Experts of a small language model: 32.3M parameters, 128 ReGLU neurons an expert.
Below are experts of layer 2 (counted from 0) of a mixture-of-experts language model. Rows are named router (the router's row for the expert) and show model dimensions 0-63. Each number is 128 + 24 x the weight over its row's rms, rounded and kept within 0 to 255. Numbers have three digits each.
Before each expert's rows: "gets" lists some tokens that make up at least twice as much of what it gets as of all text; "comes after" lists some tokens at least twice as common just before its tokens as in all text. This comes from a sample of Wikipedia text that the model never trained on. Tokens count by the router's weight.

# expert 23
gets: " (", " ", " 0", " —", " which", " be"
comes after: " |", ".", " and", " (", "===", " to"
router:117119129165164134171109157103121096163102114081132171103125122100100146146093142113162119136087138128091133139076065165103151121108121103186143172131125123135108131144124093116100113118118121

# expert 38
gets: " \"", " F", " of", " main", " B", " under"
comes after: " the", ":", "-", " to", " a", " qu"
router:110106132137156148157105137111106124142094122085134167110127115089131135127104136118152127136101149102098132117086068149114153116135124120188134165124156132146110152133126107099112114104130100

# expert 2
gets: " ", " for", " h", " his", " K", " New"
comes after: " |", ",", "|", " (", " and", " 9"
router:110110137149153140157119144105122120156083116072150161112127115087113128134090135111142115143090124116106130114080075152107142129129125129182137161125134125157096146162138088102099128104112106

# expert 22
gets: " the", " |", "R", " it", " It", " from"
comes after: " ", " of", " —", " at", " with", " by"
router:110124127143150135145106131106113111140099117089133152123123120088115131133090128119150127148094147104105125097082068156109152130117127131174138171136158128143106149143138093094097116123120100

# expert 10
gets: " A", " 0", " L", " I", " M", " U"
comes after: " |", " United", ";", "–", " 194", " December"
router:106118145142159129150114128105118114152100127086145167116114118098127143144094142108150114125093159088098129100082070148100156150122116122181152166118149121148111158145130096091098121121125097

# expert 4
gets: " in", " with", " on", " he", " He", "2"
comes after: ".", ",", " (", "–", "ed", " and"
router:109100124149155142152100144120129134151098113075152156112121101089125139145082134122145113134103139091101140113087075164107150123125145113181142162136136129149093154137137097104102115118139116

# expert 9
gets: " B", "1", "2", " t", "3", " 4"
comes after: " |", "-", "–", ":", " of", "|"
router:110122130131149138151115145121114109143090122073140171112125089091118141154103134109150111146093155098110125123091070177116145117128131115189139165117159146146120144130134106100109130118144108

# expert 6
gets: "\n", ",", " was", " is", " as", " P"
comes after: "\n", "==", ")", "===", " ==", " ("
router:117106139153152144150106155116131119144080120088146167117113106097106136137101125107152121137096159094101123113071083135103156136117127122173154142128137132132099160137113102097101125114125112

# expert 24
gets: "|", "-", "ed", ")", " in", " of"
comes after: "\n", " MPC", "|", "ation", " List", "b"
router:095124137144148159149105135106117124160083129084145170135138113109132121133102129123141126133097158105118131114086079153102138146117122120180141164126150142155099148132125090099108122116126115

# expert 36
gets: " the", ")", ",", ".", " by", "–"
comes after: " of", " to", " in", " at", " for", " on"
router:109131128139155133156116151116110112141071131099139163120147111091120138156095128107151119150111147105108134112082072167103159128123124119184137160108132116148112147133127094103102122106124102

# expert 14
gets: "\n", "-", " \"", " 0", " t", " n"
comes after: "\n", " |", ".", ")", "\"", " a"
router:111121127132160131161104124090105125141086120094142178110128111095127133149085140123149127121101147083093131110070072157119149131123136111175152159126150114154114147137123088104105108105125117

# expert 7
gets: " |", "|", ".", " 8", " 10", " who"
comes after: "\n", " |", "%", " 1", " 2", ")"
router:102119127155145151157111134116119113154076123089144171126122113079130142135089129120141130132110136096100137102088076160110149127126121117180146177133155129144105155138118083108099124114120103

# expert 35
gets: "\n", " W", " by", " w", " /", " T"
comes after: " |", " (", ":", "-", ";", "\""
router:099123124129152137152112135104118126159080122078134169108121118095121134150093124119138122138103147110097125108083080152110141129104123120176146156135136121148106157139120106089098111125124106

# expert 27
gets: " and", "\n", " I", "),", ").", " but"
comes after: ")", "-", "|", " \"", ":", " is"
router:120120129140141140151085141118112116151092126086139162116127119102127131139105140114145123144099153094106142127078067150114161139124121114185157174142151123147108160130123100090094108107107107

# expert 29
gets: " the", ":", " he", " a", " an", " c"
comes after: " as", " on", ",", " for", " and", " that"
router:103113140131145147161106137099096123152087111083158149107124120108119131124091136108140130133100141104103141120067066158106151118125134122180149180115140118141105156142132103102113111118133102

# expert 20
gets: " |", " The", " the", " In", " S", ":"
comes after: ".", ",", "%", "|", "-", ")"
router:101109132136151154146107131105113123142092119077131158121131108096125135140086136121164119133100143104091134112088074155111154129127126111178147169142155135149112142141136101103096116109120101